Weights of a small mixture-of-experts language model, trained from scratch on English Wikipedia: a variant of Muon for the experts.
Below are experts of layer 11 (counted from 0) of a mixture-of-experts language model. Rows are named router (the router's row for the expert), down (a neuron's output weights, with its number) and show model dimensions 0-255. Each number is 128 + 24 x the weight over its row's rms, rounded and kept within 0 to 255. Numbers have three digits each.
Before each expert's rows: a language model's description of what the expert responds to. This comes from a sample of Wikipedia text that the model never trained on.

# expert 1
It responds to: Mid-word fragments inside personal and place names, such as Har in Harris, Ed-in-burgh, Wal, Pennsylvan, Tayl.
router:106134140168135146129152119135112088140120135130158155170105099175126117124114141177093157126155123098131116137087152139118130108132156151149147129122122111110099127130100110109143148067127148146187148144096173123145156120075183146143106154105113118136181128116114157179068124179127131088129076137175145118121147112148108097134147150121116074091113105145110114096125117134148097124109113136108164145124133147113122140153108131131110129105143149157100116112090109154133087119139134123117138136158113141099092123114109116113121175118133112106153150154146078100135139067159180098115120090124107138109121123141104148086089102174104123147144151120118162154092118148114150109115154111120153115155113104109128108113095126133132114146155138134102167090106088095148161099122129
down0:128130104142148077151108124112123080134098111082112116074159141144082123122174110128165138159129143122119142118126097125164130174114128148123164124098143087105125103139126124136107095168107132153069121137172090176129138118133120131148121174105173173125112125151141109119128140144122124103114170178134122119135093143111159116145124155120103138154123114094121123141141179131118156085095145131163143122141129088121103081087156110077201140147162115160147106123178110089149102126131158119164136114115111142120174155156115141135150101126145142130130131123101134095173113129097114131158139118106103136135103134116167110144133128142112152122134135122130146109122113094158143089126101126095122133114147054129133121165155098090075134124117116129101136120151124124148132076118142
down1:140108135104099113109128111132139129124072121169116140115097153190119127145124136130152095144100136134144111113076079165155149127154147128127132131108161158073100122135117127108153094136144139133142116125151113121131157110105180133151142104133098094154089122135119127085135120169129150083161146149109125135120118132127110131166126062126143130112147125092173093143153099101121106140107160098109131101125086139115134158143111121100069107131129150121117121148123136107134130106158170082117126150125146140126129139153166150116119136145159127155122112093139143098097170120095145163138127155085138113107114130108048135098159108152083104177181116146134116152142108130163082142151125109131104061128125104128164113123083141134119146169096129145131124127150100129146135152133085
down2:125131138108107128104133131110135155173122154146167124125130119122136108145116107161146167154120150130102125137124125093075114186116086087175152125134109106147128134125078139119148152125145135149131140116179144127167133116118158183147123143129137129106113119133086188136138138114159123142103147142109141101116143157122135099128136145171117110142137101153119168117111149136152128119091151134179138140100156096108086205161118106128124107110073100143128163097149142126102062175115094146124083144125110097176157137156124118079108132155139105166114127112116137116104140111114116188166158143180124137082165136161123113109157136141111156084153140135139178131139105155139127120125131129155119115105123118135137110076108105131158098147119144110106128144119100138101148101132118
down3:104085113136118102144164162116164144136136177114110133177141115131120131179151132130105118111134084145137086111137111114111154132136145132098099129131126101092122110113112151094104125049127168134112087155159114112082126136135123122157145137140126115120118132135115130112179145128162128130118095069119147122176108159090121116100079174115137119112103144114092125131146112118160098123106099159161139130140116103155147146123119141109100130146130120120169118158098140133132088153148124135106160115162122117145143120094192111097149130130136163138115155158143106118164103131091110168118150109128122142149139143163142139150140120203131099081121077077147137112136120135128185126120124135115124112113129118108114138091161123104129162158180109095181138121095145135110111109144173
down4:127137129140146097124108163137118084160118128140130112108141115116157145071149112102124115113074131146103156129154113108111117189086142145118096104107128128147134135169114140129127093085171133121154167148118190123143130133166123161134116121140152186098128127125131124162103163139101150092129150186110102138207119133120097154127160145104115101173136147141108145112150109122136162082148158135106145133127111130173148132123096176145136149151105107141141137144120118169116138149141105112082156143134121150142099150116160118125106119185125128137130126151160112089111142105131148102133127122124133099121117126138119160143130130183100160101108115148152130160143087088138109138115147137134106173115112111154145175143168171168107162125204110139146136129124138103111130154138129
down5:168133102126169113122097123140173132108130126083099099138145100119127130059154102138104150149124107121125123084097103112119118154124113118117126138138127139173154139091097096112105141083092166093111120134105153119101089133105133154129134163161158131157108107099114098081153140086135107105109117132103153127155126123128082106159085178162153155106136148099126122148140122127094060138154078158126122137139131132149174119148142134126144154102159120108138077138118153111117114139124162107084166137099132127130118125146116157128078159114133100095161100135154143113140148105101148117144124140153136146090131151117154147126105106092155120137130102132144097087099120126134174118109180145188144118121164131122111119091147155101106128120178112116159130108152119147135101138090156
down6:131127151123104170160066139107110128138097135137128136167131117140143142126117165117153128115087101113140106142138151133149134116145132093119133172104130087146071104095150137137152113118132100151177150129135100147118134122110127129126098140137151155094168145112130090129107149153122108123148118149139149147109123102152124108126112169113132162100141132146136130155135129126121088115148082176123109088129164088176176113106137158097115165088113114166126118142110146132117127108087069109107092178165089148113178144149171073131158108106140128135165119092121097097115126142142083134133089129094115112173126141088146143124116108097131105119105136132115098109126127137131134157091155168109131120114139131135155140147081123111144117182106081149135119082157107174089102125118133
down7:133105137122124148115128149121157113124122125125149120110138084106134105067147086156103136136106132102145120130179124123172134122126065165145141162121073109167130152128138116137094129108125117186120135159124145121121113135158120086113123092165165157184108114142150120094090116108146202146154159099090117125166150117156145156131124098141138141116133117123119139137114131163113117158154133130103120133097140134138163129170174095153132135146118104073104137144097107084114138146129114095118136145160186155115102149126151120156127153149106113097126138141113138125132112133138133091108159132090113127143135133123098113103121122139113106160136124127126085117110101100090095165101154101133162133116126143124138086106083156130104145178156142150111154219140127138143114093109134
down8:105135140110127163142137151150118117107147122120190156108171088107153123132183145091101139110112103139130132081139113087104085111147091115129137148150158139112137154087111166121159136124123129089172069182184149109107099190130129121106144093084133151153141151121155107134098121145096126102121154092124119125075138141138110074164108055141148141134130098176138111136126135119141126144139120137124162155133151125154159121132120118138123131165125112179158132128119134151148136156119115131119109127120145113132145092141130107108151196121111131101136127154094141141103138174128093108138131117142138140075119091113137141109136156122114108120121106113105115180167125137112088120135144126093139105187129128133164159141139110146085135138114150155160115127171146124138115147142106
down9:145121093176117110167098115118132136137132121150127115111157117109125119126129117080142122167111139073115094106122174104110133076140117146134148109129167150122098140147124157114149165114130112123083127132119102139178132144095106119133104109186123087180129108080138109107140117151129102160137172108105114155152152107104116127113130088159111135123096128162155109147133121118092075120156124114122108139088148139124130169134086103139115125184106136153105138107091077106123120170136096125076127172107159123126124090123132172132111130127147151114123103097137171163104123083147127102127142112123158130131159166147158124125126135157100069111103116084152130100117090177112096129154159108125114150128132150105135158113137140105108109150107160147112110119113140119073104121141162
down10:133115156136124091108112104138151170117170142137159127101100102097118096143112110137171141165183104168136142086159104161124153130135108133091160111084128108114150143126140124123152128161138113104118162126167134065125168126129097100140127102138156140124126068138129126106129129130133094152115120138131145118142107101135115136104127136138134123132084160088128102093150126118100139137112130131151111142136135151123099143118123123143108109116120153114091133183122120146104099113129155163151174150157138097139089116130119113151113213157090147145125158148152134092142136113080102108156126131124167138083158102144171119139147112123187066116165136122147127128128094146122113118136069151129121131105138109102131130110116135159111129138217089110128097135130136115111120123180144
down11:136150079131144118146113143087165125127153124084102126163138118143112146168131158078120144166142131099136117108158134129132112134128137135125155109122146095122129140097122095141065162141123133093122132130122111116124124159136144142210150111127133094097116143091124112097135163106090128173154182103166136131130146145126113125162094077125179157124117083130154129159122143118120143137103128134135136144102162136078158151084147137158172128092093107111115134099129131142158148075110132117156116133130119132142167149115136098105130100125153125119118129134107174095165098143142131138093098127073110151127094121143130110151103105107138121152102111119132063168198139095120110169121099123148126103102142118105115134141171170151129135099128127107172123107151131132128158143156129
down12:082136129115097110151127139189146173150125114123098142150148167103163101182158084126092143143116102137143103159094141150156106110140133155119155083102113121145108091116134102141140114181143170148092145092107151139138118104127114143138150155132122128120153116114131148123143082125178097196154127110122115163142120126134155159128097136098109134179149091133136151096091150113108145115122103081149132098144114147159090130149152116118087139138123136144125130119108122080130143126099100058156128136098164108132122128164141144091105141105129127149103137127093108122122125120117096164143129106138116094158111112145149128127128125111078142104076168104150131144151115093110152115114098100176109134090150112136095099134112128140171082163125132162116165126136138091142137138134142
down13:136110104138103141096128085148146129132155115118125144152120081172141123173107099109105114108144122098139092163123110067152141124169146140140144099131130130137202135126103142118111077142126113132175131135140113144079175141148155181109096122147168137133145107154109148145145113117135124105134123120169122095052109107102102103138154095163128130107156125132141152146088121119138152139120095134120135117107114104085124102130143123136170138120125149113115172152133131138155094138133123175137168108181082101103083145108131133112124130129113136130080138096114110145154113118145155139152126159146107116109108086163132149157130095130120079152142132134156154130159122159118138119108106120146135115103125120115111138132117165115182134153133165185174127193142115133158110119168132
down14:165099213099152117137127075155159138149150140160136123084097097141115136147109096069127117127132146142098094176119118103167103136160118129132139117144112154134165137100132191120114135173147152110081167138142112116138146112097137177090088129109162121140090103140189145142120119140177131106143106121128116093138139159123119156127124145094135135145136111168133118110135152153121136139128126149134195175150092111108130141122103132147120129156114122109141127089111150125134112141145116139121115139100116113136143153128167100141137174129105109142134138096119103116143132149176154130162112117131091079167141144117132131111141101126088088112098125104103169130170106064089137130107102113114110103105148140125175146105126103147155128115112114109158141108146117154117106099117142
down15:147143148107103174122130102099115141101107148130137112131099114110130131161139164129120130082153101103174112119100119122144099136168094082110115126146117125164122123145132121096142113175124102159142117114115115140112169121121125113143106110109096162166165168183157147129122087154138155126170165121107098151119159164114162143125172099118128151152058107103161105112152108106130151099098135171120083104110068113126111123136114148122169106150142123142136103147141128119141126123132164121050159114115149128124136133110112146140123160147111109187111115133144136144101123139148101183137131094107132138136112164113122115149156163130139096138125126121129165124123135132144106149152087137121126113160090138110138088124055099133133119129139115125167094088178129139119134077108152
down16:196138158085160141081150130086096144112149143114143083084117168135137154114136114127101128055114128147111095129151120121131164123124126119135124170188107122133084110083095102127124174122110095129114132112170134110125142089153125132089116141169115144120132163134103098154138136138133157127174139130125149125160158142123126144164159114091149122154111115085137109126115142104161162154115115065132113173119100100140099134117076081119126114107108149166128153126092122136139146110056111104129153125117098107118137132148122114123073111148111151111117104140089127136162095151098112138127118147130147150139130180115128122114083112139111117140140141103131121116144135134090140104157100148077167103131135117125119105092131123107124166123110146151127175096101152121144131131132137
down17:102145123113195122092124131074158169122122116141118135148130129118138159110064118102140123121151156118111106150155150141113094153136067131132139132160150131159131119153144113106097140111113145128096124091107121131130092126147140157120136154113124157111100131085150123160154119133149148118088088152107136092171150159160107113137125130093174096132115128173165180121127123153079077105104136121169109116141129156150133130137122139124150106115193174187132131087131116121107094090099155126110166120140158127116145137128156115125153118119107146136111117123133115088154138167096128129117155115095059160102110149122122088144151139136161125136121118148145093122114163119132112104179110122100148128125077147173132165131131111144133138126143109132103167122086162132105115159118115
down18:125148116108138117094112107163130156102114109151111151092092152092134136117118128152117143159109096170116125134115173166144114095124081124139127126144123095135084123115116157121134134120085137143132100093117130151129099113098118133120168071121119158156212114105095136166131153139103116109122146084134153129081134105140153123094145120173161147118149116127141147145077132123130187141174161077117113116112096106117123147127109159144105103181165110146121167114159146134130078131127163132140130128105179123144121138107112129099156127124169128111121144094164125118120134195120113114103164152109135129124108102082126110158149123112141137116140113071128099086120142115151067128106154111115128130130091135124139133158192108097165115109106137140118126141146130135138109135152132
down19:127161182133139082147119126095104117133139165165139090083168137126153114114126108115118111118107145159124094094161154134143147114179111165140115139163142151132117125118145103109176117130115142134123111109097183118078096136146117098139139132130145153139091149133134140130164149167146125119120097146108109158109131107142159141153099161119124164171100132138105116140115161095097100144139098137116160119124104118098122119136135113107143121122141130155148126102133161149091137091122111086141135166109133077130134112135095069100143111109131188099099129130098129161152126096172107131113109182083120175087131113158149107181169123119154126121126159150107142102085094148153113127126116099121136169107125097158142077110173135161115141110150140130141158100132142125108125123090101
down20:133140168158084094136171116099123146154138140137143145127106121151142104111157153087117105159119137182115120177097090130145155097134128109144124158119151129082085137131140122096112064136122161138121167142103162054107132096153160160184133144104121095131129178141078127114145125112103072152147103119112109147100121077145133143148118126137107128160107129142152141136154155137147124115133191128165134135081143135102133095151182086140160130106148118130128135103112124141118140133130131156121122111112113119150126116122147129164148142050148104133112166142150085157114126107140175128107124151178131138125136133113140128161123137096084142166144175139139103116133136082122127160107161106128117098158146144130130124130096137152117122140124154146127138160150125085114112107126138
down21:142094132124126147130115121191153104121147155115088111120094108118143168113129107121120071125133098103158149103097108137145128141097191103133151128119148111165147159127122154113054126139165144089188139121127152144141140143119164151139126110120140124136111146146085155125116137144112147111129144182157122110105142164149112096138101164107103144115089150130139094159130120100117115161115116106114138106109136108103152130094168132124116134161138157119130127123108140193129110148080110151113149134124143119147127081112164124156098085135094132121153165097115171134101106084145170105133192127140191116139169093094133130136130100111114106109131131131123069166137135148114141081098146128106085131135153150106101148112121110132152154126135138127120143098104146163136122126106103
down22:153122142157150132157143112119131119151105170156113139113075143100196161157110113147092122086133147128111143087133111096146154118117107128100088127145158117141102097168119131107158110143129128095132138105089068137145154113126103094135128146125146122101073116139116085105130138149186123100138133151129130112154167146091102165173167146118134100081104164112203129079142155086115124131164144110140129135109134109109131149133124158123100112125146166112144150156152181114150088110108134119111101113097119141159157115119101135113157123134130092102157166133110152155108143151172146098137157164129152148127128136080150103095149137114098116122087121103127153125133111116126110127098113148111131121084152151094138133131142183085131115108115141142119127117163123104152123117108102
down23:136136134111092122152144114116127154144175115089091140172115096121131145109101156138188118131111144107130105109159148124172140169092157160072124144197124099131162117096113139119080146114068133130146114124132115108107108134129152098113101121119113121149086132107073100149127086102148069115115110123115115142150154116096086125136108122122127129120138098138096166122153094137123151133137106185096140110134145151148135098142090107167171127135137158164123131103123136168126135150143141132143116146118101146152156115081120136139107069127131138162129118150137114086126122089154179123143116124083114166109115129157119119092115182155123117131150114141151136145167130169115151140138108133148144175115132121145138129137135133102151120055117112104127128096089097150105126105133131
down24:094076131124141138151123142143091121145130147095143114123130130130130087142121124117189123145130141118140179136123159158104126090119107103165106130112141081107148112106143172108178145096133187115152096088150148150123109122146149142149111134094105115111107119122124106102133164118107103105119149154129095078131128115133133116128141139133135092142068126079081151080095112140151125139169168126198097160103119115122143164166112161130089148151132144140116088103140143123140102145120128125155103116125139073131135104136122142163131078107096102120109141097103115130145071166122115153122107143120128109171135149142121115144118106093127130144118149093146108098102119104128073134157167136127126141153105124093163104108138091086131116113156134160158098130137113086086135140131114
down25:086110120136143120181124120153157121143151110105119125150136158149135122188127105138144152151141079112115094146164167107121105159132182131124147099151108137111138145124133128170116128170131134157086135189126113122132121144082094109175144110134108141129151106110106143113113117131118135128153125119127129122152112109122144131142154138135099142145189137116122137099116072097153114119140107168090127094121074139144153081115149099103097124118065128118129112134156136125120107108168131137141116117107151127140145127130166184136110086144185167110117131130098148166116162157134111119138194111103151124122150132126154146117100102113099097140114129158116133106108107161084141161108101129122130129125149100135130074136137142075128090154093111116076122163150148106138092124083151